config = dict(
    hidden_size=128,
    d_expert=48,
    hidden_act='squared_relu',
    moe_layers=[0, 1, 2, 3, 4, 5, 6, 7, 8, 9, 10, 11, 12, 13],
    balance_loss=0.0104,
    router_z_loss=0.001,
    init_std_router=0.00684,
    lr_router=0.00106,
    vocab_size=1170,
    norm='rmsnorm',
    learning_rate=0.00511,
)
Below are experts of layer 3 (counted from 0) of a mixture-of-experts language model. Rows are named router (the router's row for the expert), up (a neuron's input weights, with its number) and show model dimensions 0-127. Each number is 200 + 20 x the weight over its row's rms, rounded and kept within 0 to 999.
Before each expert's rows: a language model's description of what the expert responds to. This comes from a sample of Wikipedia text that the model never trained on.

# expert 26
It responds to: General word pieces. Broad mix of suffixes and short pieces inside ordinary words, such as ed in enclosed, if in gift, al, ate.
router,222,179,183,179,178,219,201,181,181,219,177,180,182,177,182,181,220,221,220,177,191,180,181,220,222,177,220,180,181,179,219,223,222,180,221,221,220,181,223,182,218,184,221,183,180,217,226,217,181,181,221,222,175,219,223,219,215,184,187,181,221,180,221,220,220,221,179,177,222,178,220,182,178,221,180,180,182,179,217,219,221,220,224,220,217,222,219,217,204,179,222,222,176,220,217,182,222,180,220,182,221,183,221,178,222,176,178,222,179,224,178,178,216,222,221,177,218,180,219,181,221,180,183,217,218,180,182,182
up1,183,195,221,210,166,179,221,176,203,182,217,189,216,208,215,132,203,204,226,189,224,210,208,233,223,168,183,233,181,218,199,185,227,226,226,208,212,176,242,215,225,184,202,216,182,215,223,194,193,210,205,200,219,212,203,209,211,205,217,171,206,185,214,224,224,211,215,230,195,195,209,191,188,198,216,175,200,213,196,211,197,166,215,185,209,242,246,207,214,188,209,185,151,186,203,181,234,184,222,190,226,183,219,173,197,191,190,208,200,194,181,208,254,193,196,211,201,184,203,166,223,171,214,167,181,207,195,188
up2,195,202,206,208,192,204,225,155,182,188,187,180,197,173,196,238,158,193,197,189,192,203,185,239,200,217,191,243,207,197,203,199,209,190,195,210,224,242,213,152,228,211,228,185,229,222,210,197,193,189,227,181,193,206,187,198,195,170,220,204,196,168,188,187,207,184,223,177,223,228,169,179,180,232,187,220,176,196,236,173,188,194,236,192,189,212,202,194,220,203,199,194,205,221,183,161,219,223,205,171,216,157,183,214,225,209,196,204,176,208,215,181,219,248,214,224,202,209,222,189,207,177,222,197,174,170,213,198
up3,182,164,178,165,217,208,214,210,206,188,183,214,200,222,231,211,201,182,194,189,203,207,198,199,258,211,193,222,195,163,201,179,199,190,210,233,221,205,228,186,201,226,170,212,219,202,232,215,199,204,186,217,146,212,222,175,171,200,196,189,194,167,216,233,211,214,209,197,163,211,189,231,211,215,175,216,161,181,210,196,193,215,202,212,177,222,207,197,197,206,225,186,146,232,193,173,173,181,203,211,195,155,212,193,217,183,197,233,207,172,189,184,187,211,186,218,242,191,200,224,219,201,199,191,194,205,170,205
up4,213,197,143,225,193,195,192,173,213,200,251,177,181,195,197,199,200,192,241,160,213,167,213,182,202,193,187,166,215,195,243,226,229,191,249,224,188,195,231,198,264,190,202,169,193,211,215,212,178,185,194,182,181,234,191,212,211,177,205,198,202,180,197,200,199,208,194,187,189,209,221,198,189,178,206,184,218,181,208,186,203,199,226,181,216,204,214,173,204,201,213,188,176,245,198,199,208,195,183,204,179,187,229,200,209,185,185,205,168,180,188,205,212,224,183,204,204,185,232,172,203,221,203,167,201,201,162,172
up5,190,177,216,192,206,208,216,193,210,204,161,199,207,182,239,171,205,188,193,210,221,214,201,210,222,191,203,226,197,204,187,170,232,206,168,210,189,176,218,161,230,188,188,227,189,217,222,182,196,169,184,175,182,192,206,202,216,174,194,185,227,192,206,194,197,197,187,230,188,194,223,170,193,166,200,201,225,213,225,198,220,214,180,184,228,199,170,204,209,205,194,216,204,198,179,142,204,208,223,185,170,202,216,186,203,175,168,235,158,190,178,153,167,198,197,184,232,163,221,176,200,206,158,230,191,206,203,214
up6,213,217,214,220,177,214,213,206,205,200,202,216,192,187,177,137,215,179,242,193,206,219,184,181,216,182,206,198,180,182,186,203,196,189,198,205,197,196,207,194,176,229,205,189,196,244,209,202,205,185,206,214,204,225,203,184,225,184,198,199,161,222,202,201,212,182,195,186,186,193,210,155,188,240,212,180,163,200,205,237,190,231,186,194,209,212,172,178,219,212,206,201,188,207,215,202,199,180,254,214,190,147,220,203,180,158,183,222,208,174,205,209,214,200,219,234,224,182,183,208,240,147,206,202,204,222,197,172
up7,204,189,189,175,213,191,199,212,178,161,225,205,202,238,183,203,200,210,205,179,187,233,231,240,193,200,231,149,198,183,184,226,213,210,180,175,231,227,243,233,226,183,218,199,151,170,175,179,234,183,258,219,186,216,201,184,213,181,200,173,199,240,227,191,200,206,202,205,190,200,228,189,181,175,196,198,175,202,210,186,211,223,185,210,199,219,208,226,215,192,195,209,211,198,220,196,212,176,192,187,221,195,232,192,215,205,217,215,191,208,200,211,214,214,209,203,197,166,205,194,181,193,193,219,168,163,225,205
up8,225,207,216,198,200,199,204,196,224,176,201,185,187,218,189,177,208,181,151,210,213,187,204,208,226,191,197,182,205,183,156,165,232,185,206,185,217,195,213,224,202,173,201,230,230,211,226,199,193,186,175,192,212,201,220,204,234,168,174,159,159,198,191,215,215,189,185,202,177,180,216,175,182,257,190,181,209,172,209,225,209,213,235,199,221,185,189,218,216,185,228,194,229,186,163,180,204,213,183,214,189,212,181,214,175,181,206,196,161,151,178,196,220,185,174,204,186,224,206,195,209,202,207,195,198,214,164,183
up9,199,184,174,210,203,169,183,206,191,245,182,192,178,213,187,193,191,226,198,186,212,191,181,232,240,242,178,204,202,211,199,168,237,193,220,193,190,217,185,204,235,231,212,194,195,191,192,222,156,192,220,199,194,196,220,217,186,184,244,161,170,224,195,197,193,226,207,211,192,209,219,206,223,172,158,199,216,226,165,209,173,170,239,211,210,184,230,227,210,208,217,204,197,201,188,203,199,222,204,216,205,201,241,206,192,248,171,198,194,207,198,198,200,222,224,202,209,182,225,202,226,205,214,194,225,184,197,160
up10,226,180,198,166,171,154,212,222,188,198,197,202,162,223,171,187,216,219,174,186,183,217,239,234,213,232,200,217,189,207,202,217,171,198,181,176,184,203,178,186,222,186,196,183,189,227,182,207,185,208,198,185,166,184,196,197,191,204,226,175,175,184,174,214,198,239,174,233,224,173,201,207,188,190,209,255,191,213,164,172,205,183,184,206,197,218,215,177,198,209,221,237,183,185,206,220,202,192,227,222,225,203,187,218,209,243,212,204,185,222,189,178,206,234,210,192,186,209,191,189,172,196,180,225,221,219,190,218
up11,238,188,196,186,207,170,201,249,184,171,171,200,185,223,177,181,215,196,181,177,205,207,185,233,209,183,200,226,201,180,225,172,228,224,211,214,203,220,210,210,180,200,172,172,222,175,181,257,211,189,191,223,203,219,206,178,218,142,218,228,194,196,181,205,214,194,196,209,215,176,216,207,187,198,228,172,217,212,227,195,199,213,177,176,226,204,194,213,180,194,192,208,186,169,233,191,184,174,195,188,225,185,221,190,218,220,155,232,195,230,203,216,192,205,186,189,213,178,195,196,183,162,203,201,192,188,171,223
up12,206,206,200,193,215,181,223,169,156,223,266,206,227,202,186,249,200,206,208,239,218,196,204,222,213,192,210,200,200,223,197,184,168,159,172,218,210,203,235,214,219,185,206,221,218,223,212,243,201,218,222,171,200,195,168,203,206,193,169,194,213,167,196,227,202,207,210,196,188,220,191,194,187,205,200,205,197,229,196,176,213,184,231,195,225,203,186,175,195,193,223,215,215,166,214,226,233,161,194,201,236,183,199,196,182,207,204,199,192,222,234,167,181,198,192,187,213,189,213,218,201,223,198,188,207,212,160,220

# expert 64
It responds to: Digits in tables. Number tokens like 14, 15, 4, 9 inside table cells, times and coordinates, plus word endings art, ife, ake, ight.
router,223,181,179,179,179,218,202,183,180,222,182,179,179,176,181,184,219,217,220,178,192,178,181,221,222,180,222,179,176,181,219,220,219,180,216,221,223,182,222,182,219,181,221,178,179,220,225,218,185,182,219,222,177,220,220,219,217,183,185,181,222,179,219,217,225,221,180,180,221,179,224,180,179,222,179,180,183,180,219,221,221,220,222,222,222,218,223,219,213,179,220,221,180,221,219,179,221,180,222,181,220,180,221,181,221,179,179,221,177,220,181,182,219,221,217,179,219,179,223,183,214,182,180,221,222,181,182,181
up1,201,205,211,216,183,212,208,199,162,186,223,215,183,202,232,212,221,183,195,231,190,207,180,182,207,217,191,204,204,186,195,225,212,182,190,189,216,190,267,175,191,192,198,201,204,182,203,205,210,184,220,173,168,190,227,207,192,183,201,220,214,211,201,191,203,228,161,232,242,209,204,173,215,234,190,215,192,188,250,221,181,198,198,194,212,228,224,205,177,202,203,183,224,183,209,210,216,238,220,190,190,188,210,190,217,232,216,227,222,189,209,196,188,201,242,157,228,185,200,204,189,236,153,162,193,185,171,181
up2,198,186,180,195,219,218,215,206,221,190,201,201,168,188,169,185,202,161,169,202,178,148,177,205,229,224,174,181,188,173,219,213,174,205,249,206,208,199,203,185,192,218,226,262,238,153,191,241,166,189,222,166,193,231,193,196,239,231,206,186,203,152,162,212,214,221,176,188,218,223,197,190,208,199,194,187,186,224,187,198,189,212,199,204,192,219,195,217,208,192,177,193,213,201,200,200,194,199,229,209,163,209,207,194,201,179,192,208,231,218,191,210,194,201,208,198,205,194,193,182,225,201,188,194,227,194,219,202
up3,183,197,185,180,160,222,231,206,219,213,189,197,181,157,185,207,158,207,202,216,171,235,216,200,226,172,230,200,175,183,200,186,222,178,201,187,172,203,221,197,186,193,216,191,183,233,217,210,224,215,164,183,200,168,199,194,216,203,190,192,187,202,194,197,206,162,196,190,227,210,193,166,156,245,187,191,192,182,207,185,233,212,217,184,158,204,188,205,175,203,170,206,185,210,217,233,229,190,193,196,250,168,173,191,190,186,223,222,184,238,174,221,202,205,219,184,207,196,190,181,205,189,184,202,223,190,205,216
up4,241,206,210,171,180,187,205,203,187,166,203,216,138,191,224,212,205,203,217,180,203,170,190,228,225,196,191,207,191,203,207,213,180,168,197,191,233,234,220,181,216,214,201,230,172,193,214,173,211,195,238,203,194,191,233,215,253,193,203,221,209,193,207,197,187,206,230,199,189,232,202,196,230,210,208,194,215,177,207,191,234,190,198,203,213,210,211,256,178,204,182,199,203,221,198,189,206,191,230,144,171,233,199,202,200,219,209,215,191,189,218,230,199,206,188,205,230,202,185,193,208,192,219,220,165,187,208,243
up5,190,199,201,201,238,222,203,168,226,165,177,180,224,197,196,191,220,202,177,151,221,207,185,203,212,185,219,211,155,206,187,221,203,199,190,214,187,215,223,235,224,199,179,173,219,177,223,212,213,244,202,197,182,174,205,200,191,170,206,204,212,201,227,220,188,229,221,204,233,206,214,188,208,196,218,191,162,192,224,149,160,194,207,192,153,212,207,182,221,173,198,225,216,201,219,190,210,188,200,195,269,213,209,202,173,179,191,210,173,193,203,196,210,183,203,187,170,209,217,188,184,208,206,215,180,211,202,221
up6,210,206,201,173,173,207,201,167,168,197,193,196,184,171,195,172,236,209,182,213,225,221,213,217,187,186,223,198,216,192,204,237,180,148,180,208,215,215,183,220,196,180,224,212,175,193,232,223,158,209,201,216,185,200,211,239,202,176,234,200,206,195,172,168,182,230,198,155,165,190,192,206,169,208,211,172,167,185,198,211,204,203,191,207,194,177,214,198,197,236,227,215,179,203,193,191,183,240,172,193,202,173,197,189,218,192,245,168,194,207,221,210,194,228,204,205,199,211,228,190,216,205,167,212,206,191,172,208
up7,191,209,190,177,214,177,214,227,185,197,194,204,218,192,186,177,201,222,236,183,195,177,183,200,203,207,229,193,194,196,187,176,220,217,207,202,230,223,191,159,162,197,266,195,192,256,209,214,215,164,200,179,188,187,183,195,175,219,202,188,208,197,197,219,196,200,220,174,194,185,196,234,162,197,192,252,198,203,236,215,210,227,215,209,211,202,207,194,237,174,205,196,207,208,233,195,204,170,210,215,199,218,175,186,189,239,221,203,191,212,166,208,181,200,219,188,221,201,212,186,241,222,160,204,180,178,200,189
up8,223,219,197,225,200,209,214,207,184,202,228,210,160,177,219,207,203,232,221,180,208,189,173,181,191,194,200,156,208,209,169,168,180,180,205,191,218,209,234,210,203,209,222,177,230,170,217,212,226,185,230,211,195,200,203,240,221,191,194,207,175,205,165,188,170,206,223,157,227,220,191,209,195,210,202,172,199,219,196,154,225,212,199,170,242,208,202,238,171,179,160,204,210,190,192,216,219,182,202,213,211,206,192,198,176,186,235,199,181,194,222,204,157,219,190,174,222,191,184,207,225,216,169,201,201,198,193,195
up9,229,201,193,180,220,199,176,226,203,230,186,197,190,184,186,194,198,211,192,204,169,181,192,224,217,190,162,246,224,175,217,202,157,194,222,209,212,215,172,207,191,191,216,205,220,174,185,203,209,203,210,207,162,179,226,260,203,186,198,187,189,200,205,184,184,155,211,223,163,215,234,183,197,184,194,186,217,204,157,172,212,207,202,221,227,223,216,199,180,207,193,197,198,227,190,160,169,151,199,213,202,214,180,185,176,172,207,198,206,184,216,191,214,224,185,176,182,223,201,167,208,227,226,187,211,196,205,196
up10,227,187,204,187,187,208,191,206,175,214,232,227,220,153,185,184,239,200,205,217,203,180,180,224,218,223,240,177,199,195,230,234,217,209,214,214,231,196,217,196,186,226,185,183,172,186,199,227,179,174,196,191,223,206,198,209,199,200,187,197,193,177,191,258,168,168,214,214,194,196,203,172,177,212,222,189,203,210,182,227,219,185,198,193,178,207,220,195,209,195,186,212,147,157,220,193,200,193,197,201,213,203,235,210,186,196,198,174,210,223,194,190,225,222,201,192,210,192,212,214,214,188,148,158,198,213,177,165
up11,203,200,164,209,180,201,234,177,219,192,201,202,181,180,185,223,151,224,218,204,194,160,183,173,210,192,204,224,189,195,204,204,206,194,183,188,219,229,200,186,190,184,212,165,189,195,216,211,209,188,201,198,205,175,209,203,222,204,192,195,195,214,211,227,215,173,202,223,199,198,236,197,217,232,209,213,202,158,226,193,156,197,193,202,217,185,229,186,186,207,241,222,204,244,221,204,204,214,215,209,210,185,191,208,230,192,197,229,201,159,161,195,214,231,183,181,215,200,214,223,191,195,252,231,192,170,143,193
up12,200,202,215,198,211,208,224,174,196,173,226,183,197,189,201,175,214,230,191,167,225,195,204,191,211,181,208,234,170,209,217,181,192,199,192,206,198,203,181,180,245,179,235,184,185,209,183,190,182,196,227,189,156,175,228,212,196,201,193,191,217,183,180,200,199,212,185,190,224,192,197,165,202,191,189,196,189,175,205,194,192,208,190,189,186,204,155,195,192,196,193,256,205,217,202,231,170,208,210,216,186,221,168,168,267,200,208,215,239,207,234,190,186,157,171,212,219,191,187,220,193,179,173,226,190,212,202,166

# expert 45
It responds to: Mid-word suffix pieces. Inner and final word pieces like act in Manufacturer, vent in Event, ure, ction, ution, ru, plus word-initial p.
router,219,178,179,178,178,219,206,181,184,221,182,181,177,177,179,181,220,216,220,181,189,180,180,219,220,179,222,176,181,178,219,219,218,180,217,221,222,185,223,181,221,183,222,182,179,219,222,219,180,178,219,220,178,219,223,222,215,184,188,178,224,181,219,217,221,219,178,177,222,181,222,180,177,220,180,178,180,181,219,221,219,222,219,220,221,218,219,222,213,180,220,220,179,218,219,179,216,183,222,179,221,180,219,180,221,180,177,221,176,220,176,180,219,221,221,174,223,180,222,181,217,179,183,219,218,186,178,181
up1,211,188,195,199,167,209,226,186,199,166,167,173,180,207,232,188,206,201,188,194,216,202,165,202,223,203,180,178,232,212,214,230,237,156,207,199,221,222,184,176,196,210,233,219,197,205,198,205,195,188,168,209,206,194,219,221,208,204,233,213,221,243,210,212,205,246,210,233,217,208,260,193,204,226,197,206,212,218,224,198,177,183,195,188,224,201,205,199,218,205,183,178,180,192,197,187,197,190,199,231,219,213,195,177,207,147,205,213,198,234,179,166,184,188,209,183,245,203,211,202,185,211,201,204,239,206,171,192
up2,198,158,208,223,161,252,214,195,206,245,204,167,161,213,182,189,222,203,185,200,184,202,207,223,214,244,211,183,214,182,204,215,208,195,225,178,167,208,185,211,226,196,223,178,180,193,235,202,205,189,203,196,210,227,219,185,206,176,201,195,205,167,192,195,192,167,209,185,184,210,207,205,195,195,188,188,182,183,183,223,186,211,224,213,179,204,221,202,215,184,227,163,181,203,208,160,223,185,174,187,163,207,179,176,195,221,227,184,210,182,247,229,172,198,217,218,225,236,207,180,215,193,212,207,228,183,211,191
up3,211,192,213,236,181,185,215,192,188,196,196,208,201,182,195,193,203,216,211,202,209,215,214,246,224,191,194,199,191,198,200,201,220,178,194,181,199,192,248,225,186,208,218,171,190,180,237,189,199,194,189,184,251,197,217,177,223,194,181,257,201,187,220,182,223,160,201,176,246,182,179,192,189,220,187,196,193,205,225,194,233,184,211,240,233,187,172,193,206,185,168,222,192,175,218,201,188,204,196,181,191,218,211,174,238,163,191,201,185,197,193,169,198,201,224,203,232,170,190,159,203,191,180,181,183,175,179,187
up4,207,194,226,189,196,197,197,201,226,202,196,190,207,204,216,189,224,178,203,188,177,200,194,207,205,184,196,197,182,211,221,187,210,211,234,220,183,187,213,209,200,198,202,155,193,230,202,209,201,204,180,218,203,220,212,218,217,188,194,202,215,194,185,203,243,209,211,202,157,228,211,195,150,154,210,196,233,204,244,215,229,226,208,214,216,219,200,229,187,202,216,205,195,217,192,163,195,190,193,200,198,180,194,195,246,192,214,188,129,212,180,176,177,215,211,252,190,230,219,200,170,189,238,211,234,207,189,164
up5,198,175,202,208,168,194,205,170,234,229,198,215,180,224,206,181,222,157,228,171,238,219,221,215,214,182,187,218,161,198,202,208,193,221,220,207,215,198,208,211,177,207,217,172,213,218,201,211,246,207,210,232,182,201,237,166,184,192,212,181,190,199,179,230,212,180,192,202,225,200,198,183,176,240,195,180,223,219,195,224,219,238,221,195,194,158,202,199,184,189,208,170,201,169,156,197,184,168,213,216,186,189,180,194,190,203,207,195,233,201,183,235,196,201,206,220,198,201,223,180,196,179,203,202,209,183,153,185
up6,207,193,205,165,175,207,206,200,210,197,199,195,221,157,228,181,199,182,209,204,165,158,238,196,211,191,209,138,206,229,210,198,228,154,177,212,238,171,169,167,193,192,240,215,216,179,227,200,252,198,226,197,193,208,212,252,198,187,182,233,186,171,216,206,229,210,231,182,204,207,167,196,158,239,186,203,218,192,202,212,203,195,226,197,202,210,224,204,206,200,184,207,193,204,216,185,214,202,209,210,197,183,186,192,211,200,227,214,204,198,191,185,194,195,218,188,179,219,211,213,198,195,186,201,217,179,185,215
up7,185,186,164,178,170,219,216,208,216,224,194,205,178,190,204,185,211,214,229,200,199,176,191,209,228,185,196,190,197,221,185,190,218,199,178,204,228,187,202,199,210,199,208,202,203,192,199,180,178,199,216,200,199,235,214,212,216,213,182,228,198,199,228,232,172,258,221,204,185,232,217,225,234,211,224,193,185,221,186,215,208,183,232,223,200,167,222,217,233,165,204,158,230,195,192,214,218,219,212,188,121,204,219,196,208,204,196,168,183,240,172,208,197,189,202,214,176,217,232,220,195,207,190,200,181,188,207,209
up8,217,162,164,180,173,224,184,224,219,224,236,175,151,200,202,192,185,232,193,206,164,196,211,212,191,229,170,211,201,162,180,205,208,166,213,232,178,182,241,207,252,175,199,169,200,164,224,224,219,209,225,186,233,158,205,226,198,196,192,176,210,189,199,196,225,197,187,226,174,207,196,220,194,220,179,173,189,186,207,198,223,178,201,208,231,200,180,178,215,233,222,201,202,186,175,194,198,200,221,201,191,183,209,191,197,212,189,202,184,230,208,207,211,204,174,185,204,211,196,178,220,203,220,190,197,188,202,223
up9,180,216,258,179,175,213,221,229,178,206,198,253,214,215,199,196,225,199,231,192,220,209,215,185,203,181,201,167,204,207,184,154,214,207,187,194,187,213,207,165,225,180,193,172,212,185,207,218,176,168,212,193,183,226,223,203,203,208,208,184,206,184,200,171,193,218,188,210,161,208,190,217,205,221,195,182,193,203,227,212,220,205,197,210,221,184,191,218,202,169,253,168,189,221,222,187,183,202,207,164,212,220,226,187,248,167,203,184,192,260,201,184,201,183,207,204,209,218,201,211,220,221,205,220,191,194,189,187
up10,206,174,179,201,199,180,174,186,218,217,183,170,177,190,195,178,175,196,201,187,206,159,179,204,218,169,201,211,207,186,261,188,210,179,199,205,201,184,232,214,219,190,214,182,184,227,220,176,187,204,242,197,220,233,201,232,186,216,196,202,210,200,234,217,162,248,217,168,236,173,198,189,212,204,158,193,163,205,216,181,193,179,178,191,221,181,235,203,209,201,180,220,179,168,188,187,221,198,182,192,192,216,206,208,188,178,179,179,226,211,206,199,191,196,187,238,181,178,205,224,181,195,200,203,226,223,186,189
up11,180,215,198,213,196,205,180,203,201,159,184,199,208,187,225,213,191,201,209,174,218,206,198,212,204,186,184,202,197,183,191,215,177,228,189,232,165,187,209,193,207,163,202,209,181,174,192,199,199,193,197,203,170,181,215,170,188,182,206,202,182,192,216,170,234,214,181,185,218,194,229,164,256,179,230,184,206,195,230,207,205,193,217,183,229,215,219,207,173,187,193,190,182,192,189,204,199,168,223,175,165,167,211,190,175,177,184,219,170,236,157,198,227,212,213,186,214,198,202,198,190,212,167,239,249,221,239,175
up12,223,195,176,202,200,206,201,200,206,196,202,173,178,203,198,207,192,180,195,180,149,221,221,206,176,197,178,191,224,213,166,242,208,173,216,216,175,200,198,204,231,246,164,152,194,196,225,202,197,218,230,196,190,209,234,211,198,212,180,217,186,193,192,224,218,221,183,189,240,199,227,181,175,187,182,232,204,183,214,202,205,209,188,196,199,213,198,195,190,193,173,196,180,194,213,194,191,180,198,215,220,147,182,200,211,180,167,229,181,211,171,186,242,197,157,189,223,212,226,219,179,217,174,222,233,211,213,184

# expert 38
It responds to: Verb and stem middles. Inner pieces of verbs and stems, such as g-ot, re-ver-ed, pol-it-ics, mob-il-izing, Pre-ced-ed, often in career biographies.
router,223,178,179,183,176,218,201,180,184,223,182,181,180,178,181,182,217,216,219,177,185,179,182,218,224,176,224,181,179,181,219,222,221,180,217,222,222,182,222,180,218,183,222,179,180,223,222,217,182,176,223,223,175,218,220,222,216,186,186,180,219,180,221,220,224,221,180,179,222,181,220,178,177,223,181,181,178,182,218,217,217,219,220,218,219,220,220,219,208,179,222,219,180,219,218,177,219,181,220,181,219,181,221,180,220,179,175,218,176,220,176,179,218,221,221,181,218,180,220,177,216,181,177,217,219,184,182,178
up1,248,201,182,253,183,221,231,166,200,218,197,235,196,219,160,246,190,198,182,187,187,205,181,194,205,225,194,222,204,187,224,164,209,163,197,220,204,172,240,190,243,159,175,180,204,232,206,210,215,185,193,225,178,206,229,194,192,190,213,216,200,198,175,186,215,216,197,227,197,198,205,187,226,232,230,202,200,219,218,185,193,235,231,193,186,221,225,194,244,196,214,190,197,215,203,176,191,191,216,174,218,203,228,190,196,202,215,210,200,221,184,178,182,202,234,203,203,215,191,211,209,204,189,171,208,197,187,191
up2,176,164,209,233,163,213,192,188,190,217,179,201,164,152,208,162,198,223,250,213,181,199,174,222,214,223,186,179,182,207,188,202,217,203,240,222,208,164,224,195,199,170,229,198,175,183,199,207,200,210,204,197,207,184,209,224,189,217,185,195,205,193,204,231,197,215,168,215,184,212,212,186,200,211,190,242,202,206,183,215,189,203,194,187,201,202,216,216,216,182,223,183,202,195,233,226,204,162,168,191,221,160,206,202,241,223,210,198,203,223,196,188,204,195,210,218,200,214,220,202,214,229,162,194,246,212,158,204
up3,211,186,222,181,169,178,152,210,175,217,147,201,214,232,218,191,167,246,220,204,242,174,207,211,200,211,230,206,194,196,202,238,211,210,220,209,178,211,194,202,206,195,233,190,179,235,157,187,228,221,173,232,207,216,190,173,195,210,202,201,201,203,202,216,199,188,198,218,172,180,218,174,210,222,209,174,219,188,201,197,224,203,196,206,231,185,176,197,192,228,173,184,215,238,183,173,213,211,173,200,186,189,201,199,179,219,205,206,183,214,229,183,213,192,188,199,223,194,239,212,221,209,207,203,206,179,213,156
up4,243,215,202,201,179,188,184,193,200,201,191,201,203,236,199,194,193,201,205,229,200,194,187,209,180,232,221,222,181,212,170,242,206,221,168,190,215,226,190,201,186,202,164,183,217,190,172,201,171,242,220,187,193,189,225,233,188,209,228,178,213,218,238,204,199,213,197,206,234,193,188,198,235,220,181,180,209,162,201,212,209,192,215,168,155,250,184,198,199,207,223,194,179,241,201,192,246,204,226,191,199,215,231,195,241,192,186,213,193,233,213,199,190,189,200,174,190,206,192,202,216,188,157,193,185,198,195,213
up5,225,198,194,215,190,207,224,182,189,183,174,198,194,208,179,203,236,205,193,173,182,188,194,198,240,204,189,156,184,154,192,224,199,158,240,213,194,197,215,196,195,193,222,182,197,163,192,206,200,177,206,235,200,180,205,180,217,196,195,209,199,197,239,212,167,188,166,235,166,222,216,199,203,179,181,223,216,183,217,198,195,196,255,197,225,176,229,207,152,223,191,171,203,225,205,185,185,216,208,213,215,202,203,206,247,188,232,179,174,195,216,208,180,181,203,207,209,205,220,208,197,197,204,179,192,177,176,165
up6,217,159,218,268,199,180,174,222,213,240,205,177,159,201,191,183,226,211,176,223,172,187,168,189,206,205,200,218,231,195,192,211,231,197,210,216,205,183,196,209,220,212,228,197,213,224,197,229,206,193,207,220,187,204,170,209,201,169,220,196,208,190,217,217,216,160,226,188,227,210,206,203,183,193,177,210,185,193,177,198,209,212,213,210,194,169,212,190,214,190,221,191,220,180,194,209,212,237,219,173,200,208,225,181,226,192,228,169,203,214,205,178,217,216,222,169,174,179,215,203,202,195,243,238,188,207,211,161
up7,190,161,207,190,228,215,199,220,169,194,214,210,164,165,193,184,224,186,230,200,181,187,190,232,211,220,181,218,201,212,228,226,229,215,207,210,179,188,184,178,188,178,199,209,257,215,180,213,202,206,214,195,197,222,170,176,226,178,220,204,217,184,191,192,219,182,181,169,209,159,207,200,211,203,199,246,190,187,231,185,229,206,181,198,210,192,198,220,233,191,198,202,178,166,190,203,240,176,187,179,188,184,186,198,185,200,182,213,191,225,157,203,200,210,188,200,225,187,151,195,230,214,183,197,183,198,239,220
up8,191,168,199,210,157,221,226,232,178,189,255,209,170,208,208,212,247,180,212,171,186,238,201,214,199,207,173,210,235,180,198,185,201,186,206,201,198,173,194,214,197,212,201,161,187,197,205,202,217,206,195,217,156,235,209,193,201,189,169,182,207,194,203,193,211,230,190,219,197,197,214,189,180,211,189,165,210,186,176,190,178,198,200,188,235,194,204,203,185,206,166,200,199,194,217,182,183,169,195,247,164,185,201,201,209,197,229,183,194,240,187,241,215,206,202,205,196,182,180,198,189,187,202,176,215,221,158,160
up9,174,201,181,190,178,193,197,161,237,222,166,213,182,202,177,159,179,190,206,212,240,208,180,204,220,185,209,177,199,187,225,187,206,187,223,211,233,202,219,196,201,200,224,211,257,205,201,199,199,155,222,176,201,190,229,194,245,218,171,158,199,187,217,205,227,187,218,185,194,200,238,197,195,200,218,219,185,173,206,221,210,232,194,202,223,203,168,190,200,204,191,256,224,238,204,205,192,207,197,198,212,214,186,188,231,205,171,190,164,212,184,224,233,192,189,196,212,201,197,204,187,232,186,190,189,207,201,187
up10,221,188,201,182,222,218,229,199,186,182,197,184,191,182,201,193,225,167,191,199,222,202,157,202,222,189,225,168,206,166,209,201,212,178,230,205,185,189,180,200,180,187,199,195,190,211,204,247,222,191,215,225,174,223,174,188,207,178,192,192,210,193,171,220,169,214,222,217,224,208,236,209,209,195,198,183,166,219,167,199,210,181,197,221,193,235,181,153,183,190,219,203,174,233,210,189,222,211,209,222,199,197,217,155,189,238,151,184,192,162,201,203,199,225,189,193,211,176,178,227,226,219,204,220,208,222,216,209
up11,210,217,198,183,172,182,208,188,222,206,212,196,198,210,181,194,178,217,193,222,193,211,168,222,216,209,199,196,202,179,203,216,197,208,208,189,177,210,222,189,190,219,192,174,238,208,188,188,160,158,205,156,212,203,218,205,205,222,201,221,234,211,222,198,203,143,190,223,215,135,186,204,192,192,195,173,210,262,195,182,233,231,196,237,230,209,195,223,196,190,239,217,194,161,189,192,184,168,211,183,210,206,211,209,182,213,194,213,211,193,175,200,207,214,199,175,184,201,229,226,239,218,194,211,182,208,211,204
up12,211,190,199,171,197,207,166,175,147,203,199,219,198,186,198,199,174,205,181,195,204,191,223,188,207,217,212,223,209,213,230,193,209,170,207,220,220,195,208,202,209,196,217,220,234,206,203,197,229,219,178,218,182,202,182,171,225,179,207,203,229,176,215,219,221,202,177,192,176,218,178,185,176,238,188,221,210,182,195,190,211,237,219,207,197,188,218,221,203,231,196,180,244,204,188,208,255,172,186,173,205,189,213,219,223,237,209,214,170,166,180,200,205,204,237,223,190,212,249,211,170,220,226,208,193,175,212,178